Weights of a small mixture-of-experts language model, trained from scratch on English Wikipedia: a softmax router.
Below are experts of layer 3 (counted from 0) of a mixture-of-experts language model. Rows are named router (the router's row for the expert), gate (a neuron's input weights, with its number), up (a neuron's input weights, with its number) and show model dimensions 0-159. Each number is 128 + 24 x the weight over its row's rms, rounded and kept within 0 to 255. Numbers have three digits each.
After each expert's rows: a language model's description of what the expert responds to. This comes from a sample of Wikipedia text that the model never trained on.

# expert 23
router:126141145122159125098113114158140132124117168158125110116161141113152123149128092127126123161120183178130104126087097149109132151153106121112122147109171144108139128100103119120097134152135169155143161098126138079128117131109136142109115111145116105110190150115114145102063081124119186163122133138113152094092147135143173109151138103104143113162150128120133130113101083111107135110128098132181108143145137137125102101096110157095139129140146147105154137127125072125069152107096154
gate1:170144102156144143152108115083133129090129132107122111108105168142146116111126123150172088120095129109156069165149079137155112166167138149109145186122166125157135140152106148127121144142156092140103176146136162089145123136130139118125167122113125154123148127169120131105165088149128094107122138131113140116156161105099134149163150120136108154168138138133114118131153123146144123120126116130157149103166156118054122160137106139149111146096124134152189149122126108126134154140076131
up1:171120125140127109119101143128143148171129129112125102108099177158109094104101152103127090138142132121098124128125104098117124145089141127093137140155103104110160099150104126160156151187161100135139159122115127151081095138119126128132142160158129162156123138127071120142187082112163114130135131128116100156126120091114087128147147129127115167138130151092135140117208130130146123132124119181142153156139151153158123124122141119151142132104126129101103160112141143202113172135137136
gate2:072124155121115096139103140126150129150150173108133139119156157142169100110107094131118121169099154167069124170095136114122125129119118098127103134097167109099133110117104155125153121116157157122139120070144158119103129150133124154108164136105151141108138126132084106112113141095114139112081137168125145167106162091123120131128087160118137127116124140122096114129064119137103137145100131108132121107139122156150122064158133162125152135148177122088152084124132123162103136166101145
up2:097107056105126137152110096118109092157137110117181100121113137144125118125173136158167110099127114101116132091130154155183109145148170105115110126102117137141138131130136148095109148116115109165116132130126159133127113147154132123129178143085159171114174141129100125111112134150195062136112134125118105112142109163105140126130118119088122115132138153129086176128090096125127136122118137074140111137109122110117105112109116136102177094101150155107088123120092133128137104116147096
gate3:193151165129154115091124156140122141135116136145153073117144119135165147147084102090124104121087142103175083099103134157130133166149122091143106116118158123109125128101085127120124136137178131130126125140142110140143147109100123093137101144160073091124139134111145128136155148124140110103130140161134176107139111112179182102154162146140087101175145138107101094129123115122124148131149109132182136141141120130135147109138136120103096124159095117149160141102142120144086128085096111
up3:130103094111103109167136096112116125149171150126110178136148112106113125129135121170098148164168112125188122165144086123117088111154129137098181176133105146122152134144113116165113120141096114097108098098110134126172116144118113125145159138083131122133166148104159133163107121118134167122144099115147106145158118110108120129125114109122138086111129118121126161134087140094132152102148162119126108128145183141123131098083105122164150116133083164132152093152149082136129151110102084
gate4:116127104142112117145147118147106169172130103161154104117146111124135115102119128146120120142129126115150084140143140084125123105141129146126147156151104097136092140122085133103115107101134147094163136103147163115130151091145108080129133134131151118101113146140167109132164117126135114120150162131125182155114104142164129095195139180157151151123142158112118100111137128151127115149150107120150145121150142104070183102128072144144184155107165085113128156130148175154167123110129154
up4:140071103119090129082147138138111140129103100131094113176157125085149118109164159144126141125095142129162068155128156151166120130093088093120089132095165130133141102129148089145186133110102123168110130117121092142142133152145144129113121147133104141147151118159176138141159125113118109083153123142163128126129138107078093162109111138159110128144149128117132141085099137147121135129137117172122166133137122120144132119075155104121114144127093140136071145139118148130185148128130101
gate5:151123158113171136138120146134095121129139138181127147149115165097114120141071082125122153108108174118129123131104155106110172191143123105136104155136128120133125124098118140144144125102119146120116127096087129102096131120172101168155135177096097142122183112120102114161100100083111129134165127142100138095111141120173109113093116081150155121158167159148095108086082128127124097142139134128135137151130130172141135157074105143131115115129135151118145124103150120152089137137118142
up5:142142106132118126125115136137112074102153112128125067152137141100098103126118155193127130160126131139116148095110113149095129123144135125127115119149114116091090124111102121170106129124120134132103121137143097144163069113123161068099111113135069129144101096109126132122068105127126094104122170147103112154138180141147102095093168137131110155137160151171109105118114122100073129129118151098139167141087134114138149129148136108152137133156140083141158142153160157134130146130119095
gate6:165141148105147117152108120137106135153183126127095104100127137123108126115135142091071066150141148155147122138131127129157144151144135144137097162119093123143100103129132192138150162142125124149118180119108142140096157101136094112166119089128091111096156141131116143148129141103101112124127136157137121111146121135119149146152120126156141117121129082093118120111143127114168083141149118132102142147153178171121121084091140112078128113171128150108185099099110112086140142152094163
up6:128121156144152092107130119118126169082105141116177124089139130116142149161127149135095100138155128109116153148085128147132118172140151120100105147149162128141076091137121109151115087140126144159134103133170110119111095113127086078113124150125120124126139140173097064109121095171066112107102138145127150113123116119126108162110145111100137133156153122179116131097077103108116132121124126100172134126120162125110124137133138122091140116157187086124150149142174138141150138151130143
It responds to: Nouns after articles or numbers in sports and career narratives, such as season, years, League, loss, goals, career.

# expert 62
router:126133145131173133146126129128137140116131072131157130102128131158122126120152153104102123134140096130126138096134149140131121146172139135114142122137123111124085128128130121128149092084136138116100170126108101134153142139163119156124139076126151126111115113132119120120158158149129120104153132078183133177135156129108055111100127144153109135128139197142095132113093134143152119114084166112151122097132083127083158100093149120184084131148139105151126119151159204115140127124146094
gate1:125099131090156136141135142171124129160125112137101091118136109163126134088140138144130150133092094099137159092134164105172111144137110139133118160140179159088127127136155098113109141160153129146137132097101122132133151105137104119116131129143180123156094147134112142134147112133063086140122146085166107095104158133085134140127108171092130091130134155103136100098100141087092120128125117124121145123136151173117118080102145113211139132133098135131095125090135126141126144125118083
up1:128126112138101158167137104108140133109095166150151130131148089133110132106127145097137175139143126125148121147111130131128133133143144078113152137150138141150147107136117134124193120133140120115106116151148158106094096154100147105107143159109094141120191123136140090119082097154174129130114110105116146134122119120143189120118130119126156145103104086129105125125103171163123053142164083151148140152156154155110139179152157176076093114106146150138116139128131089111120134107120148
gate2:137112149182137128126131151114167163134159129109126142163130123146142173112107108074106128127126158133133086146161103129147138142154109146105152145170095143118142151148126133173136116189117119108116118165168120134097152147165163112152170185101138122099146095093072137099108131128126132136134115128083143105140123115139116155130087137096108126154102126122107156141085121127132104118141096066162131134151082132118141103154148138137128114161125130132131116149119199139101099123103146
up2:123142108098123091121085122102133122137130144136091120103107115115136100113128090121120081103129149119131148100131155126158059094166140150175127184122115127172116158092136108139113142144132131139124152121127120121111132110110094153149088121103115122114121138169099130124105173140137152086145140134067134131155184168154118122119135127120101114138131131171143075139178119096113163151117094120120124148101135143126111113155110099082063137178140091124118109146142109102113118129112144
gate3:127140112117135127125102119126115104138153121152100122118126118144128134093083109129124088095115122128152104083096116143128127103100157154122107136117113113147117169108124128134143086108149108151165135158149126129150142150086142124147126046149115133101120171126118165154155117119166189122114133137117096096147110103117114136144118147105155134121179173141122160151124138110107166132104144083120093133124121116154121156184143127158110156163114106152155175201107149120120135080124096
up3:102161144147153112098124182101153152112106117112135119136077131082099138151118138138175178169138138111134133141132103137107122106118149143170122139117083126158105161122104138109129136124126141146134122112094125127114106137097126113101131160168122084128153157205108134137089094169136118141136123166126116100138140114133131123070116163090149140140136105165134093118164183151113094142108113090116169162118161137096093115126142119138110145142094137130126106134152138093123148102086134
gate4:143098147146112139124096123092164128149143101129084080136089164104106078152138163103147138127143152139130112089132137113143126096130121060166099105127091127136103075100127148139117082137137118078120106125129140152111142121117122151110120099176135096105089152131119125160176132088127162100123104109116103088118165132135087127139121122131104125112127127098132141131148162114113114150137119124136133169106164155107154143093102142134120149175157157141084102101178150124148131130129160
up4:142128155140092112120088104152150131113130096144122133136106097115106117081173149148129097127124137116161094149203129156093149111126082140098122097145116172143142147123088091133130106152188169141131123119180183109111108116135126098122111111161150098149143137155139122115153137117119134135129127140140133115100159097106090132127167104134144098174095164122087102127149119140102157117118097147137125090126136130181130111128114123116120087084127104120126124112125156115152108080140155
gate5:142125127145112153129145128128156120133125118137157079123137136111099107126110155159185114113120155111176095100100141140121156120144107144116150119150057096149103145135127132123101101129160147082125127089157107117090140151110133145133150088080121143127117119127141132140136124121161146125136128184111148139140134125094140159104076176147166123114078091084118114170173169134157118143125135133133105104138126149170146141124127159123115105149155138175129113157113103070124154124081136
up5:146123087122118126140160120173100113162129124143122108121111115119159122165121127089118084156162100144132128121114161118175125150129109091152150128118119117057192115115125121119135124134079175124118155116106137125138086142120126145100087165130106129176089135153134068127081136113146091157109147099136137141144120105154142147135170085127133142178124108112098147098098120118124150109124147146123123117133114144145109100117104179122097138113159112088084123117120140098094134137167137
gate6:138100161114119140162084112137147092166171143096151131084130135117095169100128168142127122149116143131112130110125084155133135100101112117120144118141140179150072150130143138112128096110160116091085133114076125136169134115092094134154101118159129115148130177114130131127142148132094105084089104111147151094128118088158110104139099125093144102121143118180123148099151089130093139101124127144129134114076123121108152075127100129142146147158153126117126132097115144124129149138151175
up6:108128128134105125159133171161117111170128128162167151076129124074117142126154163129169153136136117130135152134147145148063128128108130090090133157188117177160090111112103085121112088098077110104137155125107137119118110131105131124142150126145139147134127140143108126126121153127150100116137079109127099105134156089147135129075153098079173139110131137123136123146141106147090158094123145169114156109101141165132134107122145120099098118140149110134150164093138122091145140107155128
It responds to: Opening capital pieces of foreign place and person names or sentence starts, such as Be-irut, U-thman, Sa-goin, He, I.

# expert 50
router:107159153131138121137156095086112142152132090164129097098141147131102155162155100151133166136127141121167130133114151159152176138142096165114086139116131176186123135163126122150148139109107151132156075102136111120085158131140107100103150089117123134101106156116128107128148154114131143129107088112138107162151122146122086112113130183138106094105123132115132161129077137135131127086109136135089147112140077123102186134124112148113116107109139150092115163150169153111110119149111151
gate1:082102138088099109189125109136130132114164129128131121126139126113135137125138140120134112078149138164173152132157158124117122119153117138171101136130125118124133120113143132111129107124114123145139115129136150055107153108144134116102143119140094116126132121152125116119101092135135125107191143119138105129077147089136106134097121125125103117105108131100145145139126164158085124129099123112045089121132129084089193120138115123092134083126157144169130188188140149134136150107152120
up1:133091091155121137130112135139111135114147105119155122106120088155143174107155099122137135111170093101153141132151090081118118172110135144159101120162137163138130142123130153129126156117093117150140141142115149073107121145102126096167165105155107153170146113137159131156128157137145143137192114067108120110131139114141131169139163111142128184159130143098129142154115138128086127133140133115112113094120162127115115145142149095130125112180087171170119165111088110166108144134132151
gate2:110164143102179098098147108119121104150136144126126091117135152143136159138115134124168139139134120041105104127127094118085088140134143164118129132103124155126119139123080157157106125109155145132133126107107137122120130156138142185061117131115146167140124184123108148129102106082101114116128092135073094120103107134126127077130144117115161124104089147104110109131115117108103101117138096125118116170163075100146148138114085143106108115156123124098118136133134136157109118144144161
up2:129118131163136166127140140129164136136156127143143116167139135112159099123127110122110094103117163143164112121118128134174135123137096105126141146146117085133150139120144124116152128101146140137098144136150120053147117132164116139140137105133117103149124121112071124130102104127155078132138123101111156103092107124098159114130144119136120172145202140117138088109136084158117115107150117147109147157178128124139129137165068105174164174099114114126082103137171121162157169100128150
gate3:148166143140114114132144149109118103150129085114137130105112134115135124128135146116119171128072118130173117146153181113143123096115116115105095156120135125176137116131107160177152124147204127146135093106154143147101144164118139104113112105095155168134092132160109088123151116104142159120138143095101113092123191123145106144143116102104147139112147111152079101103128110130099137143093136094153116172143111141149150132169090115131108122171073153131125157117124157111100114119134149
up3:122186106146147118123145150143129100125086114153130077140141117120138161123159128180117143147104141158148120133122162100096135117076117116135130165137087141140114130134155058135118137103114164122129084115152137155136131157160148101114150118143165138137169128127135113135160108066135166127123138087085144112103155132151122129113138053145128155059105118155122125116154140108110121125084138136111116187142132106143129108132098101149128119122077129127090132112135128120113129127120091
gate4:139164136115100143141144086121082137120134133111088115079125177121116145124101090137121173137124102141186074104107109177156138129158094105114169153121109122127161122108130095149138136139150081128093107146143130089160087128137121146108170132162128127076122110079124144131140107120108127103134138101131102147144143129140138120141128167136112110113120137104099150150116109132125061131149159151118177172123091115148107129142102129101111162122122146147081124113151133084115109149103116
up4:146128118137147164136155092128127143141125152118102145158114131119081131098107094101140136154147102121072140139151122184147110113103103096110147080116131146115133118162137096115098137107163097148111134156139053180119098120099119117126127131105136136107117143114171107145134137130114097123109183120093111088119147128173178119134138109128140100106130166120150116079094086148128179153129125124151150139160108113108122156113098109118142144131165126143113171101149184140141133148137120
gate5:097171118147096099138149129148120133185072104125086096130126160177141153111095139155126120115108156118119155173101140118151127144123130143152114140091133142147180110155148103157134112120147121119111140092143107141175172116145151131104151079086125136128152140146127139123103135102089112137146108117144106135119142130098090152104166118127134087112131056098111153092156165131145124115137114161155116126105109160145163103155107149122141138109147127100148120104116187113123115150143093
up5:124112098168121118150177110082142116093141138143097104111106143121141055138128131102187116154104126141197133128114114089133142184097120188113156087124134135131170123123076092129148125128137130105115143152122128119097145134139140116172151147126099116130128101166108109151131144118145125124134099185136149140161133160108106118107116116121130143111084110093171132110148150127131100154131153156127159118149109096157123140147163129135166145142151139152158125140100115139107100128085120
gate6:122207174137159128130150158139160181167124116102111096120107095105128115180120126130148114126129132125140126125109114107092105172130095108170102125108118170138123125130153109126136103164129101120149140102105087126075122100152123163068123124136110124141130157103158174104158159115106145141120099098103124129085143107146127066112158141111122090138135157101140126140125120121139147187131144116101110123152099155105124103129107116112115146104110144123129156116104138114146113142097183
up6:103177103102149152115123150161072130155113149141122120124156107053124149141145137137134138117154112149135133162152153092138115136103095122141097110091136126154090098147125116119125132150128159179115089147118131132103131092142125128102096125122094089165150148132140081152134124083127146124155124081150121116138101154150108128154157137131123117148157150116167092142119111160111142156109149128112129145183094165154119109176147128125114139089092147120158147122113183083128105122153153
It responds to: Word-starting capital letters or short pieces of names in sports squad tables, such as S-érgio, Re-hn, Co-smin, coll-ided.

# expert 31
router:104125108113141112126089102087126136091113210136126131120168134147152119134089095139138143145105104118147128129113055154151150137124093146134095139129109120138138125148174122141122136100122121131114099145175112141109125145158134156133081137149125148136181104136080124096141148165148102128166140154158113149146127108097147140141158187119108133137117160136123134192165160134130130132100192142116080152105087121143111144156111155128136131142123128109097108139128172145127138130140131
gate1:135157139139175143122123140159087159119097118171050109100106144113119083196151123136138123092155118160114125147154102142154114150138118170099107141108134118131126126146105134144124143128151118109130104164144153136148068115117143137164120105172131062107140108126142134127124060117177095148131130118133133138100112123116107138129091134118122125095129116104130123165143132149126178122114097104130124170115126134137143167145119133134128150076171113128135080161157141117160138152128142
up1:154121147117146159148154124135112107159157085103133147131118096128133132133106154143079134151124119158117142138115115105115121141107122097117073090133172153087133134167119151129097129129107125108121167134133081133155169153103136181087102157160122162139094136159115117177131143117170132116116123100147142171165157106153152131124145122105157109153170088118126132122134066153114108108121135132140160128128099184134103124139098095092130097139116136117070112150116174136107132151127144
gate2:100141135125166111138167103121135130075126141073112150151161136125107110093135104105132124133112107172142131162122100158131106121124088160144125152191122151138177107173131135147146125188147140128113105142154115142140126162127074135103140108132108196113149133134136137099131086141124078126126156107165149163114111095082136104115143151085135159138111158147118145109124125158114155108161165119150131151132161114098154147127141146116136131146143171120166119118138148110164143164130146
up2:117107144125125104091133128143103108151139199115107156146149136106085113129144134129095144118150078123152086164125085105115090158128148118198167121129173171105166098135077132140141092148127115085149132128137111157135096139136136086119131131134129125094107113141125141154105130129118143101110125148133107140071143097118134134107139137176149117150140138141117147103095118092145150121151139128185125118065162137131111130145127142100134193132109124106149129150137128094158149111118138
gate3:138173105112125103140192078149059124121132133046132129136123089116135103122141115173141166140120111132183111130092115153136140137144127111141173134089110133110138122130157116158131117145178128134122125096095070103157097100116119141110112129126125087125102128160129114127126118138159127150158147096161128178113092148121142096110120129135150147147120166147123083139153134128118158152125136101171153124136139086143108155129149129113129090152147103147149124159155122110104153134158141
up3:082099124165155154126147157124142134175098136099125115083106116130104120134112075131100159134161120121116099129093112148111125139150116113129112137154140107125188163167122118132157120156119094149150077146094141137166121123122122119103104101180111153114116135097111106139105144118081154065131123162085146110141148094148141151133155129123125160093111125165162110129092135139131143116111142125149089127125154124103171121089111154124154084145123145151151098132165092130123174120117156
gate4:128112140139122141126122132119180106104148117107120118193133103141132152151095121152100114111161114116162121133163106165152094145095106122137145088100120095131087150164128093157134111175114106178148127100134104109142154116109151152121117108143166132157134174143112172146166146140125122115151119088137092128116126098112095091095169127138101116175083147125174125085128120146117118156158114084169116105128120144141109109139137104089162142120108121166150156133115141136173120127116099
up4:169157136111113135134142164127137141152107149114136101123128142156124109123108158134124141149138122138124144132109154136116118142136094153098121124171098134197097135119092115103187110076146134100090124132166160129106168136078123112150119102131123122177156137144142111129089153085131183145169104134068134096159098076129144182184144116118138137143126110130153120142149154118128161164101135133093141139160152129132156146129161108126101158133107125125122119159117110164096133135104139
gate5:123154152106093123142136067081155118089166149127144110119120145124124179142145148162090120146083126113122124115114093120201135120131126121127121146127109148098115161158153132152150079145094147130122123126172119138151125098155182143142136156139140155119144138109104130116125122136110137134126154148150147153147120096149150159192189158120112151155085128129156149144133119083167170114134166106160118100120142142179134144129106117142167132141119119106112157135119162136160117156113120
up5:105069137099121146135126130127180146117113148135127107124143129120128133134098113109138134093169097111134105149122100144107157136150131103138110146141111106124161134138157096130119121085170151144117106123134128141104090107149127126086061152149155093140141126127146126149114165177128117122139156097129130094129147074102164097108081108137138097137205099103141110147102172172129124162123094099136147128146143143165134147145136113108170134135112111151099109114132131134052137138118155
gate6:128087114167114124148124138088128194124127119145137142107102129148139097153108141114114135159152154138098123142159100103167148151140132197162123096165102108174120115121132071100124137116102066141131117137104088151153149149133128152179116108122112131150145154175107146117129140107136150137158123133138127147154137189104099120160121168119130173168124120142114123116116142122138123122143181122136120130136129151137153093136143149111111134134181135157104123135135134148105081147085084
up6:130158089100092146133099132148127104118081118075151100121148111104150142125119156119112133084143150124154128083112078111129152100118152176113150132088102117144140092133132118148164112086102124152173112162095129126108114099131108117147127126115142141136165149085124127126105123125095105157146153066160150130127120108133153122151120154091131160129135125135120072116141129145143095126130145161147168146147135125114152115099105118125092129171127102087124189144166142106146080165115123
It responds to: Opening quotation marks after parentheses, apostrophes, and words in section headings like Personal life and See also.

# expert 10
router:146136142118186082138126134119134154100115129152120101121150136171096126121110112095174099116121172099128085113111136168101084135117107121129100155148128142146075124126121113159150109120122180123156172082160116090121145110094120111121116114152164095141138118119175134140113113119106147153108136126133171155109120166184150111119163080129128155118145137094136114103080108130135130139107102146126112109123155121133156112125085151108139114148108090179133115170149126124155147119102166
gate0:113079115127145125123139129119129128151128098130126145081164103158150141126094120150158104113142159144103115143084121125120136132115123125181118150099116114133140116089116123152140138084105156132136201143155126158091147091128157158133147068140135176148166128124145085156120121137107161146128112139172133095130136163152104152117135098158141118087124159163158148147121132114144139109070165102121093118136151083143161143108088136150163091126093142178125131115137135107144120111135105
up0:161126132107186134084098128146125141054116149127141162125141141148130111136126103124102128117116145142137146111130070084128092133166074119135140125177130102146095094104097133106116106112134114173112130120191128132130118155132125120162142102112095096097142145132142128123133156141129165113126124153102130122105154128152160143158155123083158119140126134140135135131138139113105133128103066112149099063110128126119130126107155157126146118132145087112092096166138125082089178123100114
gate1:134099081123127141120177117126134065119120134115129125128173127127147096118109119134116140129139133122112137090114142153147132091138092109113115166129116127162162175098138114121129075103134072103091125131141100143130143107120130149088068134135115104120105150176157124103128115167193138113105130143142089089110133118128118149128174149126152135078166155184139116094141153133130146142140149190134140111104159092153111118112165151142104127154146158122112116125124128111169115115134128
up1:114194122122162146137094118133121151077120180102090140119166158109129069136098141149137109142088134121115130126121107149150112155143114107123127107146142159121127108113155138096134131108152154151116137141151095112135133145128108173167124098130110093155138086127116095118113143131146174120153119139152121123122127093123161137122148164133164171123140135135109083107084153126100137128134200136099115151131137117096145123179176121100162138082149131136099134138184102115157110116150126
gate2:120140160135157119137102114094128154147107090145109076119158132164112133095113122140119135106114134109149128131128133121132111155167114131138103170179124116121138168123142136133165104112137168119138108151157104110099140128108159096132132171084177067161155115173179140110116108100133147185123125099122135109127118114118143143119127116086190143138110120150131115146128089157113107122139165150071145134115139178135118145123125112105103112169124079122124155084122137128145164145119164
up2:106111077144124119105155114115126147130128105112123127166125143114130140136140179135106099131117140144106150112158100105129124084164128135143099125098126160136157140129143157124094161103104097132116143182097147164131148107163125124121169148116109147130143122130109143143116114179097083162051144144146105125156152115088102157112169151142119154124108095121090142122134115135098146181172107111055126115123119129132117117158157123143139122114095155137126146112097185107140088104126120
gate3:130156110096153111148138132157143158099135151113149113143119118140177120107142181161156114124122113150117129187164153116089136137147140123111094105157121115137108082143131109114136100108109091161074125085108129144105116150114151127145136132155126085144095101085121108150131099090130141113092151165129143127138128154100077162097157126153125146134184150146131135149128138108083124141130127110092150144127129110138157144142144108176180172156119115151136122116075160142164097121139117
up3:086115149127140131149094145110162096127139091156106139153103124167148121124125141157117139133099157096115082095150121101105087105097133139117144124145117115100108203114132160118142144121154157126123152141084122086112146122153115177124092159106173130140127167180068190151160164109094181123136110147128127136148100097110140133122123157095141142165112151089128165132100118102148131078116122116128130122115094130091119149139097129135125125128109128115124118103131120154095123143118128
gate4:132124179116137096134146153168121095124120098164109089198101156135125125148125109156115128139075126081141096112108152134073120123135126114139122078093117112098134106146124138156097120097089126122131120124117108132130149140118126111118126116114199120164124129136123114114116106134136101129111166098117109095149146099145111114124142139114123158128133158085140113112101109147118199131109103121193117119158124112120132127137083120091111140136098111122181114187133100127139170106139107
up4:123067117104111110133120166145136068098128137164145130150088166068090123133135118124111109109128154120142151111120149144107093091197092149125146172117122121111126145154149161127116142138129167086133157121134130085130144126099159172116194144155140152110121114109139136113122147112098159128112149109120143144120145125126106112138091141169100161090127136148132106109120122111114133154103121112099162126088133126144161130151146133156129119113150112183166156115156073097124142120139140
gate5:185156136122102116136123128141140151115179152152119085133166101147117127081140115097109115131106155116138138128118127114068131120166110122152134137104137153134107093157149113123139112134144167147142102123123113109125172066119118127150151130137141157151094141102101152139137136126124089090139185119132168166142091159157140157103088075118144111133188123112140105124147120125139148124119092150123097148147116139175155115146121101095124111105161166097093151118095137106132171142102128
up5:114090149127094108113128126092169128119132130144125190107149106118112111105087100121113124181121115156132162158110154104113146103130165144110149155141121132098162093139152083153082131067097112135122121115129149141135105130162104113103113127124141119122109160113115120163130095107117090137139131108119125119122117107083153094105136157116109113125121099137092171124106113154141113141136140105127142159155136153094168035124151173099175133117138146154119134135100144094150121156156127
It responds to: First piece of a word in action-filled plot or event text about people, often w, b, fl, drive, as in wrestle, brawl, wrecked.

# expert 57
router:108108127125145145126151114132140134152131133124115103104044140121157108104131129162117177140117161128128127123135164192134154155117096133098094121099165131179123124173179114125163137139116110138127099128159150110117108142137083139116092165103151121162106131160136064091114139125130095132151114116178106126150127138105105107136152115123154098145131100128119120166122163133135143118122106136122169093120117099154173144093102106104125115129120182160134097152145147127172107111113118
gate1:073113143067131142149120097120106136126138149120141127127079106150156109130110117170134136158104121157125128091106167130145129147150096159099129097125142161117083079131168151147151148129105117095131129134117155133122147172137096124097096124133150144135097112167163095111102149107136118140148097154129056095106157150094093165138128157100164105145121109129106168134119160135161107143142083132117150125146132108127127135123113144112150191105132169146151139132105137140154156141123162
up1:097088167151140141166159081135129128124136128154152120143087119161120121087133139133146090203109112125132099146132142142188104145104108138110122112134132135125121138113110138103161086114089114119157103097143099096102147158139109113166110138114112106100113100150182062099140153142085169122123111088147091135115156128152114111120105125125152114129139146142101131128138176130156134133132099110131140127119149113101117105113117110103105169140094118160180160158116127132136143097082126
gate2:139113118081129130135132124125174160133119128132140111110161089094131081136113108163125086122121129115075115113140097117124188121107113123129144159122155100153111133130116165102083101146109063107152110118131141163152171123114154123132109169118127109144166140098146073116099095059110103142110158129151084107127162125155154121137163122118120099096111149119122128106098127133145077122112137113124163083128090081142096146113132142132147114133105125139143121138126132103126112078102135
up2:184198149150106102114071112158135123151102132127151109116141139150120130156122099127137106122138144121139153150120124155121092134125133099151125122146144125164192112129089143148118118102153126123133141143130116115148158070115160108134179147118134119111156107154069170148145082133126131154132108112108131144090108086131132136144116169181124181114100100176127117123163109101126141132123128107134132145102120121087091109141128117129122153101112093109100136161131136107127080162124171
gate3:089135144109139198102108115110190126138080176073112132141088136092115152121145124128140098152154113157132158160119142147135150130131099126136155140099108143151156155126131090142132132126105130123098126128170170125090130159148137096087150141096136132147132128097146098142118075114130151158108090131127095108149109177151131120121120154173152168113139063124128139106151120127143153138137114133119137160168113119133117174134138124128154124078129169140114136113127163132117100128127091
up3:119123111110151093167116142105119065087173156151136112141133131133100152165130111154059113114109126169149103161128128117138103105129130146103165154137168085112138130113140165123102151137131087094113120077116095112139149086088137144168128156136114130121131092160145132140085145149142106145101157145131105095162113138154128173122115141137106109159170123121086122140132120158109071096130104114111134150098151103095131088147137161144119125166116120149120113123115113164139117139145150
gate4:131096145106125157134096135153103124098137162117118090117044165125154111100128132139134182130111123173149135105148151163120130155106117088092103139117136125118151105094121134124112092128123094141085091150149144157124114157127110130126123123146115146146164115136132074134145140154100120124123146128139110135187148160138133095173095148152092121115122120096117154160107137143129172091130117089112165094118106098155110133103128182171147098123135179144135156125135112141141120087117142
up4:110089133112127107149113110126178172080160148100112145089149101163120114074129086174141088121117127096094131151147133123089121143118125117130123145122138126117126143102123102140133124155134093088151097127104117148128140137114149154125067133144164106140148120135114149122126161152099111091143141120099143165158095127178104094149133179172118162149155103105182144127112152152102174119151118126115162122151092089122144128148113125178145124104136141169118096147124126118123107101141135
gate5:156152131095145134118141104071137143156143072119143100081071137159151145178128129126151124121143143159148126130105101134100139126115131146115102123120102129138137170167149117129143095087145155136133128112137146149138108134165154104136128104107149146129127126125146097120109122150090112145115094164118144072132159116154126126138115115095178150132112136119089146148088139159124149117149120162161116168136113100131182130071131129105159144140096149092109095176102114131128092124161184
up5:118159120128102083157202125103132141134144112128137120133097139127114111122152111127158115125112131121128153129124122118124139090109123112130156084118070117144155138091112130126157113086097165121117115130140102142127182143087120096154146147084068148126144099137114116188104116126093150146146128123159123133119124133142105124132130172187101130121140133139128106094129119073113165115076132142084139124181150125158130106113133104136177132113171161136071146127107133121146138118144158
gate6:123163129097159151161121123150145103141110134090112096134098108159140108186119123167170130128129118134149130146093136151175159147124119145085182099091141150190137129175114099139163146083150105111127133116120124124145138161128151155108112165121116128125143150133099122135146135114043077134149122161137135123136130121150165136142156135084153155129147102113127137149159126136139141129122129116148146084149113110106118103106131098113132160155144128154172101143120165142146135138079164
up6:143176125161130150121099123136149138134134116193120115161130140130113129135145105092139154173154123172129151103107131144087080119163098146151097127124107127112129124146099086153141089109144138112116122134154096149127146138074094087163125111125117040079133132143102147124114166114125154129132140123100148129143087123147151130104132108159145196147100116145114134149181130087108110139122135115097157174084122113145113118155143144117143142127130148109154134094153122135140131119101121
It responds to: Inner letters of Romanian, Turkish, Arabic and other foreign names and words, like Româ-n-ia, Özgürgü-n, plus month names and prepositions.